From a checkpoint of a small mixture-of-experts model trained on Wikipedia.
Size: width 256, vocabulary 2048, 30.3M parameters.
Experts: 128 experts in each of 5 layers, 48 SwiGLU neurons an expert, 8 picks a token, a sigmoid router.
Training: a variant of Muon for the experts, 351M tokens, 5355 steps.
Below are experts of layer 2 (counted from 0) of a mixture-of-experts language model. Rows are named router (the router's row for the expert), gate (a neuron's input weights, with its number), up (a neuron's input weights, with its number) and show model dimensions 0-255. Each number is 128 + 24 x the weight over its row's rms, rounded and kept within 0 to 255.
After each expert's rows: "mostly gets" lists some tokens that are sent to it at least half of the time. This comes from a sample of Wikipedia text that the model never trained on.

# expert 125
router [100 162 130  80 125 126 126 152 123 133 132 126 184 116 101 129 128 122 120 145 117 158 175 127 110 144 129  94 152 115 119 133  95 161 133 134 131 165 116 109  96 140 135 120 108 115 115  89 164 142 113 128  99 108 128 160 132 107 113 142 111 114 102 122 123 119 125 146 103 152 131 142 102 140 116 142  97 120 128 123 111 156 110 160 134  88 142 152  93 113 106  85  56 120 132 121 153 145 151  96  94 159 119  92 108 118 138 141 135  96  70 161 151 130 114 134 114 128 129 130 118 148 133 115 181 124 126 136 146 161 133 118 156 131 101 145 133 179  95 139 133 132 127 134 146 117 110 102 137 111 149 118 151 131 138 108 129 105 105  89 155 148 153 131 126 159 130  97  94 113  96 123 106 127 143 197 137 125  95 149 121 161 154 118 117  68  87 150 117 138 170 161 144 174 134 133 149 147 101 119 140 138 117  84 126 134 154 174 144  82 131 171 109  66  86 110 134 107 125 175 110 125 116 111 153 150 156 102 178 150 124 122 143 194 159 117 142 149 191 144 128 140 110 123 126 138 130 133  89 173 130 100 130 153 150  99]
gate1 [136 122 133 122 162 123  94  96  92 126 154 165 119 137 114 103 115 104 148 130 105 123 118 156 157 129  84 130 161 129 125 161  91 113 154 105  99 125 144 145 130 140 139 147 150 118 159 134 172 128 129 121 158 126 129 129 174 126 133 100 105 161 160 122 112  91 159  75  92 137 108 129 128 147 161  83 196 123 171 128 161 148  83 161 135 145 161 112 149 142 113 144 111 148 149 114 107 161 143 110 148 123 126 130 140 138 123 109 141 150 186 151  61 134 172 170 120 131 156 121 153 125 134 148 102 157 161 149 147  66 109 173 149 138 156 101  98 145 106  91 110 115 145  93  92 126 128 112  77 146 148 130 135 134  98 119 139  86 163 109 149 154 113 112 110 137 159 151 139 137 131 113 123  96 153 173 163 106 101 108 120 121 147 111 156 138 112  91 136 141 130 169  73 124  94 128 155  80  97 147 153 120  97 167 141 122 173 152 114 117 124 129  85 140 153 140 115 178  93 136 162 124 126 122 139 131 125 161 118 108  90 110 148 114 108 132 121 136 104 114 137 126 114 130 147 119 136 103 100 133 129 119 137 129 104 114]
up1 [ 86 125 110 138 141 135 138 162 119 153 100 165  99  94  82 142 170 144 150 166 139  84 113 139 143 121 106  70 150 141 139 120 153 128 120 108  68 121  96 103 145  83 122 105 169  88 114 103 114 116 136 110 135 189 103 150 132 128 150  98 117 105 141  99 131 114 133 126 125 135  94 135 118 133 132 110 124 147 131 105 149 138 122 118 120 161 122 168 126 172 146 139 130 131 101 146 150 165 139 137 143 137  98  78 127 120 119 157 134 137 174  82 108 131 135 118 143  91 155 172 125 125 186 150 132 129  81 145 144 128 142 182 152 147 119  84 112 134 156 146 138 102 155 138 118 126 125 164 113 136 127 135 147 104 128  71 105 159 167 195 146 138 150 160 132 126 124 153 117  97 123 117 113 152 164 142 132  89 135 127 106  85 113  99 125 133 157 144 140 123 106  84 131 147 116 121 101  84  98 145 158 151 166 110  91 121 123 124 107 135 130 134 145 161 150 131 109  94 111 150 123 165 147 162  94 161 141 142  89 168 124 145 108 145 133 137 132 122 112 120 111 159 130 128 147 152 125  99 129 151 111  99  91 158 157  85]
mostly gets: "oung", "on", "owever", "uman", "ones", "ael"

# expert 0
router [129 187 123  91 139 103 150 136 102 126 123 127 150 124 139 183 108 101  89 194 113 121 106 134 140 151 115  96 157 120 111 113 117  91 100 132 166 110 126 107 144 119 116 113 132 121 135 125 135 109  87 137 110 113 163 121 134 101 154  93  90  83 131  91 120 173 143 181 150 113 158 128 157 129 128 108 129 132 129 133  99 166 123 137 122 171 149 132 133 157 114 124 112 131 202 136 115 141 100 115  74 129 148 130 125 141 112  74 126 115  65 120 150 126 128 133 140 170 142 113 121 157 134 109 164 142 131 154 111 134 124 147 145 143 151 120 117 130 153  79 134  93 158 108 141 106 101 147 121 115 124  96  92 115  94 145 107 128  94 104 130 116 120 122 158  66 133 139 151 140 140  84 141 132 150 108 135 130  91 100  77 183 140 145 146 155 122 110 105 124 145 115 118 187 116 135 154 141 107 129  90 132 141  97 110 147 134 162 157 116 160 133 128 145 123 101 126 156 116 126 130 129 145 106 126 178 116 132 165 190 148  94 108 150 101 125 111 150 137 144 132 143 144 138 124 131 118 111 115 127 100 118 208 136 126 158]
gate0 [138 100 105 126 121 113  98 125  94 118  85 104 126 121 107 112  94 138  97 147 127 143 136  67 187 161 121 126 150 163  97 139 125 128  69  72 133 131 146 131 101 126 107 108 103 174 138 143 144 114 107  93 116 146 121 138 134 105 110 117 131 115 157 130 153 148 141  75 110 129 165 139 133 156 131 111 163  96 108 160  68 131 125 125 143 138 142 178 129 119 157  83 113 128 108  96 164 112  93 122 136 111 178 111 173 107 117 156 138 139 119 109 118  92 150 102 143 156 129 137 157 153 109 133  99 126 151 148 132 139 161 117 126 145 108 173 150 141 131 169 144 132 117 119 159 153 114 129 156 114  84 139  80 116 118 119  99 121  82 162 165 138  99 103 139 128 129 130 144 128 140  85 138  79 140 169 131 118 159 106 132 140 187 127  63  92  98 150  95 126 130 128  93 111 171 132 124  86 109 100 100 111 122 112 130 108 118 169 180 134 156 124 170 128 120 159 141 144 119 127 118 162 142 142 119 106 105 111 116 137 103 136 124 131 119 144 102 112 142 172 141 117 107 110 107 152 161 116 123 144 124 115 126 120 151  95]
up0 [121 128 136 136 100 152 117 140 142 157 144 181 156 114 109  78 146 140 123 123 162 131 155 121 152 114 113 113  95  98 119 133  89 120 126 145 141 121 105 130 120 127 130 115 167 114  95 164  96 144 106 132 143  95 134  91 132 131 117 124 124 110 113 101 118 178 122 136 123 151 152  97 137 135  89 143 100 101 150 103 121 108 136 140 133 103 132 107 157 105 139 190 135 128 164 102 141 121 112 121 125 104 136 169 206 121  78 107  85 137 163 109 149 115 141 121 124 107 139 140 171  80 145  84 133 122 111 112 195 153 144 130 155 116  82 160 113 148 144 139 150 101 102 121 142 131  94 121 109 105 154 151 121  98 168 123 101  61  84 139 119 119 163 107 147 148 153 126 139 125 101 127 151 137 144  89 151 118 142 148 105 147 104 117 120 129 174 134 126 149 158  91 109  75 110 115 126 112 123  92 127 120 157  86 103 128 117 165 105 127 139 102  89 101 114 125 141 100 166 180 115 116 145 105  98 124 147 127 102 134 122 112 132 171 113 111 110  89 118 102 118 157 158 111 108 125 110 157 140 159 146 136 155 168 161 100]
mostly gets: " film", " series", " program", " album", " show", "193"

# expert 97
router [146 138 100 123 108 105 154 125 110 118 116 104 112 101 135 123  77  92 139 134 149 121 138 120 156 148 105 101 156 149 102 118 112 140  94 122 164 101 112 142  74  97  94 139 138 137 126 158 136 137 153 142 104 126 110 162  94 115 156 101 121 105 123 114 124 139  97 199 137 113  96 117 104 135 166 125  93  93 104 125 163 108 125 101 115  89 195 141 109 145 116 123 139  93 142 142 125 143 101 184 152 109 121 123  90 137  91 115 126 143 139 119 146 101 121 155 153 155  56 160 118 119 155 160 119 102 153 153 115 128  95 107 106 155 127 153  96 125  91 152  76 137 150 142 159 108 135 126 130 129 119 129 155 130 122  98 152 107 128 140 114 130 156 161 138 133 126 136 141 179  96  75 151 141 139 169 178 138 180 121 118  98 155 111 146 157  82 141  82 137 148 142 156 146 130  92 153 126 117  93 142 114 128 140 116 128 129 143 142 146 153 153 148 119 110 120 113 158 114  80 132 152 115 135 161 121 131 150 111 137 163 106 151 174 103 140 107 100 135 101 121 140  90 156  96 156 130 113 144 132 127 134 146 138 115  62]
gate0 [ 83 151 128  99 174 150  98 124 116 171 123 144 135 160 137 134 121  92 155 167 113 142 131 147 106 162 154 154 152 136 103 158 155 121 155 128 115 144 139 160 105  92 148 122 124  94 154 165 135 166 130 110 114 129 125 125  99 155 158 106 125 118 105 162 154 109 106 111 160 163 152 122  99 109 156 153 180 138 101 161 150 187 125  92 150 146 174 109 131 154 149 130 126 134 107 149 120 173 104 152 137 100 162 134 108 117 122 103 121 179  92 111 129 143 156 157 151 131 161  98 153 169 151 140 138  94 154 131 106 121 146 114  93 141  93 136 144  87  95 109 119  99 133 127 141 122 166  81 123 124 105 117 135 113 147 127 150 116 119 129 129 105 135 121 112 198  98  85 136 131 121 149 124 153 131 143 161  99 127 107 120 138 114 128 115 101 118 127 128 157 125 138 123 125 153 111  90 147 133 160 108 110 109  93  92 134 110 171 133 177 105 179 134 175 102 138 111 102 194 157 119 152  85 115 117 142 118 147 124  77 152 153 170 122 128 124 117 112 124 146 120  97 151 147 107 104 125 128 121 156 156 119 106 148 161 139]
up0 [174 119 125 134 135  92 117 173 104 100 128 124  85 118 100 120 125 127 154 138  59 109 160 107 121 138 131 143 146 141 139 105  85 122 132 102 176 129 143 157 159 123 128  99 161 129 166 156 142  82 115 150 110 112 131 133 151  94 155 107 107 116 114 178 141 132 153 134 150 118 130 112 159 144 163 128 150 138 112 112 135 172 163 140 101 132 136 163 111 132 166 113 132 137 129 132  67 105  86 115 143 131  98 117 144 126 135 115 138 111 145 124 139 156  73 160 160 123 141 155 137 142 118 151 121 130 100 163 143 142 156 115 147 124 124 142 144 123 151 106 137  83 160 166  92 173  96  98 130 137 114 111 138 137 133 103 124 192  89 102 163 124 149 135 120 161 137  86 130 134 156  84 111 126 126 146 103 118 125 140 158 131 112 101 113 106 175 138 145 120  99 138 112 129 147 114 137 171 170 164 127 108 135 154 165 137 135 111 117 144  58 149 171 132  87 143 161 156 135 126  99 153  89  89 116 142  81 136 138 127 117 123 123 174 109 136 130 102 140 151 103 127 164 135 110 158 117 184 136 117 135 139 139 102 105  94]
mostly gets: " the", " a", " was", " an", " is", " his"

# expert 22
router [ 73 162 103 120 145  97 113 157 113 126 145 125 123 133 120 149  97 102 127 156 140 154 117 112 107 135 135  95 144  98 121 159 118  74 112  60 131 138 152 101 126 112 146 117 130 160 121  99 140 134  95 117  89 130 129 101 135  81 170 106 126 134 123 134 122 180 129 152 111 114 124 141 158 134 156 130 118 129 140 106  78 128 111 140 144 158 128 135 129 146 126 102 111 127 165 162 158 133 142  72 129 132 169 104 117 162  92 123 138 119 113 167 154 132 135 178 146 166 147 143 112 165 108 138 129 113 136 132 121 126 112 140 148 134 136 122 126 117 143  79 132  96 141 120 127 104 115 112 129 123 102 105  96  72  96 113 118 112 142 104 122 110 113 123 125 128 127 113 124 101 130 116 153 123 140  75 123 162 121 110 122 159 149 149 133 126 113 121 143 139 182 131 121 175 127 136  89 161 127 126 120 129 120 161  92 151 158 172 143 113 160 120 138 138  82 141 123  83 164 149 168 158 140 109 106 157 125 149 113 179 148  89 131 133 110 127 127 179 135 147 135 140 151 116 130 101 141 120 111 138  83 149 235 131  92 182]
gate0 [125 136 166  87 107 154 136 126 138 121 141 112 106 102 132  97  85 146 145 158 154 151 125 106 112 108  94 136 140 134 106 120 136 119  78 147 144 166 150 158 130 132 173  81 112 138 109 100 181 152 151 109  81 144 150 145 113 129 137 123 119 183  86 132 109  85  96 136 147 102  91 167 147 147 161  82 143 140 145 109 135 135 112  91 104 129 144 113 106 147 133 126  84 108 146 123 151 123 129 140 144 110 150 100 143  74 144 129 154 138 149  72 122 141 177 131 131 142 101 150 103 122 153 134 162 142 108 144 136 118 168 123 130 125  98 125 121 138 145 130 147 101 175  85 138  88 130 140 122 151 156  87 118 111  92 115 179 168 129 107 123 139 153 163 128 132  89 136 130 132 133  86 100  94 154 135 124  83 132 123 110  87 125 125 181 121 138  82 115  97 136 110  89 143 154 122 120  97 105 127 168 111 147 158 137 160  95 179 103 130 100 123 133 121 104 112 162  80 118 114 162 150  98 123 100 130  94 123 113 143 134  99  96 175 127 163 147 121 143  96 143 132 152 152 129 133 109 159 119 134 115 136 132 130 138 133]
up0 [135  83 130 157 112 130 132 156  91  96 130 129 115 187  79 112  73  98 151 145 115 128 125 135 140 111  78 140 144 136 132 180 135 162  53 134 137 136 184 148 133 110  89 118 143 144 159  85 150 133 121 125 104 160 108 127 123 106 186 144 147 158 154 128 125 101 140 114 113 157 161 169 100  97 164 137  99 133 157 126 117 175 118 129 116 114 143 124 108 166 129  95 123 122 126 117 144 123 146 101 128 107 139 147 135  85 103 125 122 145 111 125 134 111 149 122 129 101 115 118 130 181 129 159 118 116 113 143 118 148 125 130 156 147 144 171 174 119  97  82 110 147 140 137 129 115 116 111 130 146 155 165 139 181 114 116 160 177 114 126 102 103 106 139 156 124  78 129 155 159 133 133 150 119 106 121 116 129 140 106 117  88 118 134 143 104 128 156 181 156 126 131  92 108 174 112 136 112 107 127 110 102 130 159 131 170 127 157 116 104 113 112 159 154 154 111 126 126 150 169 152 133 134 103 118 159  97 153 158 152 130 133 138 129  68 115 144 115 138 105 134 103 115 160 157 134 136 196 115 119 121  85 135 136 144 111]
mostly gets: " March", " January", " August", " November", " July", " April"

# expert 37
router [100 161 104  82 123 115 131 142 141  99 153 132 160 141 164 145 121 132 115 110 118 142 202 102 158 150 146 107 111  88 100  98  99 153 123 101 125 131 120  88 124 135 143 104 129 162 119 104 112 156 117 102 154 140  96 131 128 124 161 133 139 148 135 142 126 180 129 157 123 106 100 120 109 121 137  92 101 108 106 116 142 159 104 150 139 105 140 149  62 126  96 103 125 141 180 132 130 106 108  92 134 133 124 118 137 146  94  90 128 147 106 165 139 114 127 134 131  91 134 141 139  84 144 149 159 130 107 134 163 136 105 161 147 116 103 115 142 126 112 114 155 122 143 122 128  62 119 128  78  85 159  97 110 137 105 119 161  93  98 100 110 135 158 197 139 143 101 156 126  90  94 123  93 155 143 117 109 131 127 156  98 128 164 134 138 131 155 155 116 141 152 102 112 129 134 139 111 152 131 114  95 141 108 107 174 112 133 122 132 166 139 140 115 135  92  87 162  82  92  90 117 146 123 118 123 143 144 157  86 112 118 103  96 148  81 110 146 161 134 176 149 124 115 111 109 155 186 134 129 106 138  99 144 150 101 140]
gate4 [173 146  90 111 160 142 123  97 118 123 149 120 134 127 145 145 152 111  84 135 156 127 133 131 139  74 136 111 135  81 135 133 157 158 165 114 110  71 144 108 143 142  97 107 103 131 150 179 129  77 109  95 146 114 131 151 129 123 130 123 129 158 159 145 138 126  89 133 164 136 105 104 126 122 141 108 129 139 133 157 111 139  91 161 142  95 127 115 145 155 103 107 101 112 148 154 143  85 125 120 103 126 138 175 122 131 170 138 110 114  95 128 103 123 116 157  63 130 136 125 128  85 146 100 104 170 148  75 125 147 122  99  92 111 103 145 132  99 146 113 106 122 110 135 137 134  97 127  92 122 138 152 141 124 124 109 155 146 104 131  88 162 110 138 184  91 129 118 135 143 149 168  97 130 142 113 137 121 112 122 130 147 114  91  90 170 151 130  92 120 172 186 126 112 121  89 164 162 163 115  60 137 115 122 164 116 148 166 128 130 106 135 163  94 149 107 131 100 102 173 116  98 149 170 149 132 142 122 143 157 124 136 155 181 145  99 123 102 101 134 110 151 106 123 115 130 148 107 132  89 113 151 108 143 115 136]
up4 [116 160 161 108 135 104 134 122 108 136 121 130 115 120 150 129 158  85  92 152 123 125 168 166 108  96 121 131 103  86  76 134 140 187 152 110 170 111 136 103 131 157 132 127 150 132 138 148 109 135 132 164 140 161 126 136 162 119 143 130 160  63 142 136 130 108 124 102 118  83  97  98 116 105 132 112 135 118  79 149 111 179 144 163 112 106 140 116 143 163 146 176 148 104 168 141 132 109 170 162 139 133 139 125 130 121 103 111 133 131 164 108 143 148 124 134  95 149  72 113 123  97 133  98 120 157 113 152 110 134 139 148 160 155 118 140 117  79 137 136 138  86 167 136 122 105 150 140 175  99 118 141 152 164 148 120 135 119 109 133 116 119  90  97  97  70 155  76 109 155 144 119 143 144 140 116 129 140 132 164 135 108  78 120  99 121 131 131  76 134 112 126 150 135 133 117 173  44  84 110 116 142 144 113 143 137 117 126 126 124 137 135 133 110 119 111 124 138 121 129  99 172 130 141 133 165 117 126 142 120 116 141 165 147 150 121 183 110 154 134 112 143  91 140  83 137 109 135 149 128 161  91 140 151 122 168]
mostly gets: "iel", " de", "He", " David", "″N", " Je"

# expert 5
router [124 133  82  93 120 107 116 122  90 132 148 152 118 115 141 133 123  95 120 100  96 139 113  94  75 123 161 115 158  97 146 129 137 115 139 115 157 136 127 114 108 135 149 153 134 111 143 131 133 122 141 114 126  91 105 140 120 139 116 149 132 142 139 139 123 147 121 151 129 141 120 127 177 131 109 114 106 104 170 130 119 129 121 132  85  81 122 112  84  92  98 122 113 132 153 156 114  97  98  88 183 132 154  70 115 128  88 125 115 197 114 140 176  94 115 116 134 142  86 162 135  97 163 101 163 123 125 102 114 115 112 137 138 121 118 143 124 159 106  81  99 148 103 157 106 140  98 111 121 209 120 112 137 153 149 120 107  80 145 128 125 113 115 117 117 111 132  95 192 126 120 135 111 101 107 168 151 139 150  80  93  88 168 119 126 109 141 140 132 158 143  95 140 182 134 137  99 116 156 134 111 117 147  76  98 156 158 153 165 113 125 171 105 128 103 121 143 100 125 123 105 124 155 131 126 191  84 132 137 130 147 118 140 129 105  82 126 107 148 144 177 143 143 137 130 130 122 139 144 124 136 147  93 124 131  95]
gate0 [124 123 139 154 132 145 118 108 135 129 156 125 142 121 112 128 157 129 102  79  80 105 173  89 168  88 120 100 151 148 142 154 109 104 117 125 135 153 124 151  97 139 139 103 152 154 118  85 105 134 130 109 137 117  80 150 120 150 100 127 130 112 106 142 103 153 120 158 105 144 153 152 144 147 123 116 144 132 118 116  86  94 124 148 119 146 121 125 143  74 115  95 147 146  89  95 128 121 154 102 104 142 150  79 183 143 130 163 127 156 116 174 126 103 110  71 102  85 135 193 171 107 182 140 126 158 132 141 142 113 105 124 113 100 150 152 161 124 171 128 113 135 152 127 143 113 138 174 139  93 149 129  82 103 135 117 145 125 170 133 139 121 119 143 126 126 121 125 163 158 167 136 120 128 126 168 200 139  95  94  83 123 114 143 142  88 117 133 120 146 106 132 117 144 116 160 141 168 124 105 137 168 142  77 144  97 130 165 124 149 123 148  99 127 152 163 117 109 115 109 127 151 147 123 150 152 128 119 121 156 154 152 129 118 155 139  97 117 154 136 136 121 104 154 109  83 130 149 177 121 136 140  97 117 162 100]
up0 [149  98 160 133 110 186 111  94  99 123 115 167 128 114 137 111 154 155 111 135 132 129 156 118 105 133 112 135 117 136 100 109 141 190 129 142 185 119 151 155 149 159 124 125  97 104 138 111 136 100 100 124 130 124 135 143 170  91 103 106 140 122 153 101 140 162 101 160 113  98 111 132 113 116 138 136 125 133 123 114 114 115 119 189  87 157 121 101 126 107 128 173 128 137 149 163 127 115 178 140 128 132  92 124 146 101 129 123 159 115  94 123 167  89 116 115  98 138 136 147  61 178 124 118 106 129 125 134 114 125 156 125 149 146 111 128 121 172 157 121 103 139  89 107 124 154 104 108 116 123 140 111 137  96 107 122 101 118 171 118 119 103 157 140 109  84 103  95 135 174 120 126 132 107 144 163 149 163 131 127 128 156 136  95 155 140 137 106 117 143 102 131 129 121 139 132 141 154  81  90 127 162  96 117 174 115 120 121 130 160 127 173 125  94  84 132 136 183 117 140 136 113 140 147 173 131 137 148 162 146 178 132 132  65  86 122 132 115 103 156 120 101 126  71 161 117 134 135 154 134 135 135 180 153 172 131]
mostly gets: "ion", " se", "ient", "ain", "ale", " family"

# expert 2
router [137 142 126 112 165  95 144 153 112 138 159 146 179 104 123  99 119 114 174 151 138 128 135 117 101 149 108 131 142  99 108  90 134 134 109 145  89 141  77  84 120 141 119 140 165 117 106 118 108  93 133 118 107 111 139 121 125 132 141 169 135  86 136  86 134 102 119 137  97 120 117 107 186  88 151 148 100 104 180 105 131 151 116 118 156 108 135 122 156 118 117 134 161 144 110 145 104 157 113 104 128 133 123  90 101 174 106 131 135 122 133 143 151 103 153 147 151 155  89 156 145 166 111 148 147 116 134 158 115 176 122 146  45 193 118 133 103 131 119  91 119 123 148 146 104 135 122 109 110 106 148 146 115 134 120 176 167 134 119 107 100 132 130 109 115 122 152 166 138 153 136  84 163 111 118 143 139 161 140 104 126 105 151 146 150 151 111  93 112  95 132 144 112 138 144 127 123 126  56 132 133 107 120 132 103 103 148 137 164 116 131 130 135 102  72 141  91 137 106  89 145 107  98  92 130 128  86 130 155 170 116 115 107 142 117 118 102 170 121 122 119 111 136  86  91  98 166 105 146 149 120 135 139 178 144 130]
gate1 [132 141 161 149 170 112 119 148 136 137 166  67 110 131  97 128 125 138  98 111 160 109  89 128  92 138 153 104 122 154 148 113 186 150 104 107 122 150  99  89 139 121 122 126 127 125 148 154 113 103 155 156 153 125 119 144 115 166 122 167 110  92 136 146 161 110 132 136 105 132 129  74 119 126 131 144 100 111 174  95 115 146 162 116 143 110 124  83  94 121 104 114 112 143 121 135  93  93 109  87 176 112 168  95  85 133 129 135 115 119 137  89 122 147 131 125 129  98 115 148 115  79 133 103 168 159 134 148 131 129 130 138 105 147 115  99 105 112 153 108 125 154 105 153  65 106  94 118 140 144 142 156 169 142 146 139 132 151 135 142 163 123  99  88 113 163 156 154 121  94 132 160 127 146 153 106 122 175 137 126 132 115 129  88 127 143 113  74 129 178 148 137  83 149 161 145 130  89 116 109 126 130 101 137 136 152 122 147 143 140 113 119 149 138 100 144 160 102 100 126 134 151 145 110 152 106 119  86 176 160  97 148 137 131 110 131 107 107 110 125 125  78  88 143  80 140 115 139 134 141  98 141 128 139 173  76]
up1 [121 128 150 122 164 127 116 144 160 137 128 128 138 135 147 157  88 125 172 124 122 171 114 103 125 106 129  99 106 147 106 125 109 171 134  92 124  96  98 152 156 119  95 136 115 130 131 118  89 144 122 157 177 137  79 113 148 155  97 108 147 122 159 111 164 140 147 190 112 147 150 121 126 153 156 159 102 105 132  96 113 135 151 122 110 111 152 132 132  98 122  91 100 116  98 113 159 102 148 144 134 135 133 188 178 149 141 117 100 143 145 124 167 142 129 107 148 131 109 126 156 119 167 119 133 146 134 155 134 159 172 142 149 108 163 120 153 107 131 162 164  94 147 139 117 108 130 176 139  98 117 107  97 187 137  99 101 156 125 145 141 127  78 132 157 162 149 134  87 165 164 118 170  99 132 106 122 167 117 140 144 147 137  77 115 118 127 119 141 110 130 120 144 117 133 139 124  85 121 123 106  89 144 105 135 109 168 143  98 123 153 134 100 127 116 131 156 112 141 172 116  65 115 113  70 103 142 183 146  87 153 123 115 113 100 149 132 115 118 102 143 149  90 150 124 140  85 151 112 135 137 134 154 131 165 139]
mostly gets: " The", "The", " the", " their", "the", " This"

# expert 44
router [ 96 173  87  41 151 100 104 145 111 130 150 133 131 144 108 158 109 101  86 150 147 123 109 138 160 142 112 103 150  76 104  76 110 122 117  98 130 139 139 132 129 149 168 132 130 167 135  99  63 117 130 102  83 124 146 123 146  62 143 120  84 133 120 120 128 171 129 159 142  98 158 136 103 148 140 138 117  86 138 128 100 166  99 137 107 162 129 117  99 192  77 107 123 131 160 159 140 159 133 117 143 138 139 102 144 148 101 113 105 137  99 127 149 116 168 169 134 113 108 144 121 143 120 138 173 119 124 124 127 119 116 152 137 120 135 110 127 135 121  99 141 118 162 132 156  95 158 112 110 122 122  94  81 121 100 173 121  98 103 112 105  91 151 129 139 145 129  95 107 114  75 114 125 161 134 119 128 135 108  95 104 130 146  98 141 137 142 115  95 118 166 130 141 127 127  94 127 127 141 108 107 177 115 112 112 161 128 141 153 117 131 130 141 122 105  81 135  95 151 174 158 129 139 137 118 161 121 118 148 180 142  76 123 121 151 112 124 189 137 116 136 126 129 114 120 143 110 116 116 151 148 141 157 133 102 132]
gate0 [144 121  97 108  90 175 129 153  88 103 131 163 128 138 143 180 157 102 125 163 152 123 132 123 171 145 139 181 134 101 144 151 140 120 162 138 138 148 117 159 129 105 117 127 152 106 121 137 128 132 108 111  78  97 101 149 132 118 162 120 143 136 105  83  86 163  90 134 123 145 113 103 149 159 167 167 106 127 112 139 151 100  91 150  85 137 120 162 112 154 101  99 129 182 149 193 154 131 160 140 143 146 124 116 144 108 170 193  82 150 139 132 133 130 131 133 150 120 126 131 152 133 125 127  93 130 116 142 135  72  68 115 148 134 115 165 120  94 103 110 160 158 137 139  92 107 123 133 110 147 136 118 161 154 145  83 126 130  99 147 137 130 103 121  76 123 149  85 133 147 150 119 124 160 148 127 129 134 124 142 115 156  96 150 126 151 100 153 125  89 152 140 161 116 129 103 107 110 110 121 117 123 130 144 132 129 140 163  91 145 120 147 145 136 101  93 150  78 180 166 134 125  95 146 109 135 137 123 120  90 160 119 135 141 121 123 129 138 113 108 122 152 107 140 179 140 141  80 160  90 130 123 115 128 117 100]
up0 [141 121  63 199 134 126 126 109 115 124 174 152 122 167 116 145 134 109 104 135 127 115 120  98 144 145 125 109 134 135 157 171  87 100 137 166 178 124 128 134 105 118 143 143 117 150 127 147 166 119 119 122 131 152 124 110 136 112 142 124 145 108 130 143  84 137 134 157  94 134 173 151  86 115 145 126 107 124 115 131 100 127 146 136 132 163 132 132 110 136 111 119 142 137 146 159 101  80 121  99 144 126 130 123 121 112 128  83 116  97 147 177 105  99 185 104 131 119 145 159 147  92 184 111 135 150 121 104 168  79  98 117 126 109  95 152 137  89 171 157 116 114 179 161 112 125 180 133  96 137  91 125 164 103 144  76 123 133 149 120 136 135 137 108 135 121 180 101 118  78 119 126  89 119 153 140  98 115 145 149 106 128 154 112  96 128 114 136 140 136  67 130 138 128 144  96 130 108 152 133 147 189 138 109 155 112 162 111 146 145 134 120 116 154 128  75 123 132  83 148 115 145 160  98 119 138  99  96 104 129 125  96 160 120 129 126 141 136 114  93 116 110 112  91 104 136 127 131 172 158 123 112 125 169 102 123]
mostly gets: " J", " Y", " Ch", " Sh", " Sc", " H"

# expert 46
router [ 53 152  61 104 158  88  95 138  79 124 141 120 118 148 141 144 131 140 149 152 147 145 107 154 131 176 110  95 182 101 107  87 133 103 128 105 167 135 109 126 142 127 125 115 132 156 133  99 113 150 125 147  95 116 115 138 114 120 185  76  76 117 127 141 120 164 145 182 118 117 120 107 124 175 141 154 128 100 113 110 136 152 103 135 118 115 100 139  99 141  98 117 132 136 126 139 154 124 103 128 136 121 155 124 144 164 103 112 124 106 136 147 182 140 128  97 133 199 136 152 143 195 142 131 119 137 146 145  95 138 115 128 137 118 136 116 108 152 121 102 121  80 149 149 126 130 119 101 120 113  89  84  58 137 102 181 107 125 101 132 122 124 121 108 147 133 147 116 133 144  82 147 132 144 125 137 133 110 121 102 130 132 138 122 155 116 129 124 115 152 136  94 141 157 145  91 124  80 121 123 122 172 128 138 125 178 135 142 164  82 134 130 139 158 130  94 121 142 123 128 179 145 135 115 103 157  97 138 145 162 178 124 143 120 113 112 117 135 154 187 122 116 132 117 140 106 113  94 144 143 120 153 154 130 128 138]
gate0 [149  95 156 123 140 122 118 159 132 143 130 129  86 135 155 132 132 135 132 131  95 107 138 134 151 145 108 151 178 148 107  89 111 117 138 179 142 170 131 154 174 146 135 147 107  98 132 102 112 113 122 148 113 127 128 129 101 139 131 112 151 112 122 147 156 188 134 175 141 119 106 115 153 147 125 116 109 118  95 123 152  91  92 121  72 170 161 116  88 155 143 139 121 114 153 117 167 134 110 172 134 151 106 134 134 129 118 123 124 125 119 140 140  90 117 145 145  93 108 139 133 174 128 153 103 152 136 117 118 129 113 111 163  88 147 147 117 146 129 116 140 129 120 165 159 133 118 161 131 180 115  99 109 137 104  86 149 159 139 162 140 126 175 102 148 113 122 166 139 107 110 175 133 137 114 125 101 136 143 122 156 100 114 149 120 100 105 183 105 101 123 138 120 149 188 134 154 117 123 160 152 135 116  75 120 131 123 148 132  82 118 144  76 174 178  91 114 152 107 169 114 104  78 159 116 137 124 131 103 123 117  99 114 126  67 129 101  80 126 128  81 173 114 124  84 136 124  99 117 153 152 130 106 106 133 128]
up0 [120 109 126 114  91 105 125  99 154 152 109 118 155  98 140 133 139 161 140 120 123 159 111 117 101  93 163 158 153 133 157 141 142 174 109 129 140 111  76 110 116  67  93 124 123 153 146 125 105 105 186 119 166 129 119 131 152 127 146 143 102 102 144  97 113 124 179 113 168 147 133 169 112  95 143 141 148 110 112 174 130 127 127 150 170 135 122 122 131 146 119 177 134 109 182 127 124  88 103  69 128 101 142 130 139 159 123 134  99 120 129 166 133 153 147 163 129 116 199 128 125 104 111 134 120 103  93 129  93  82 142 128 121 156 158 136 108 162 147 140 153 109 140 112 142 107 123 111 140 125  95 161 123 160 152 124 112 118 137 153 180 171  99  87  59 109 145 155 161 159  88 143 113 115 171 153 143 115 144 115 133 145 104 158 110 149 135  84 148 134  92 130 121 123 116 163 145 140 130 146 112 104 152 120 131 157 143 136 132 136 129 152 131 158  94 172 183 125 101 106 130  82 113 135 118 107 149 128 146 142 104 129 141 128 130 107 147 115 109 140 133 125 109 125 130 114 128 167  99 134 146 153 139  90  85 109]
mostly gets: " Gre", " Comm", " Reg", " All", " Ind", " As"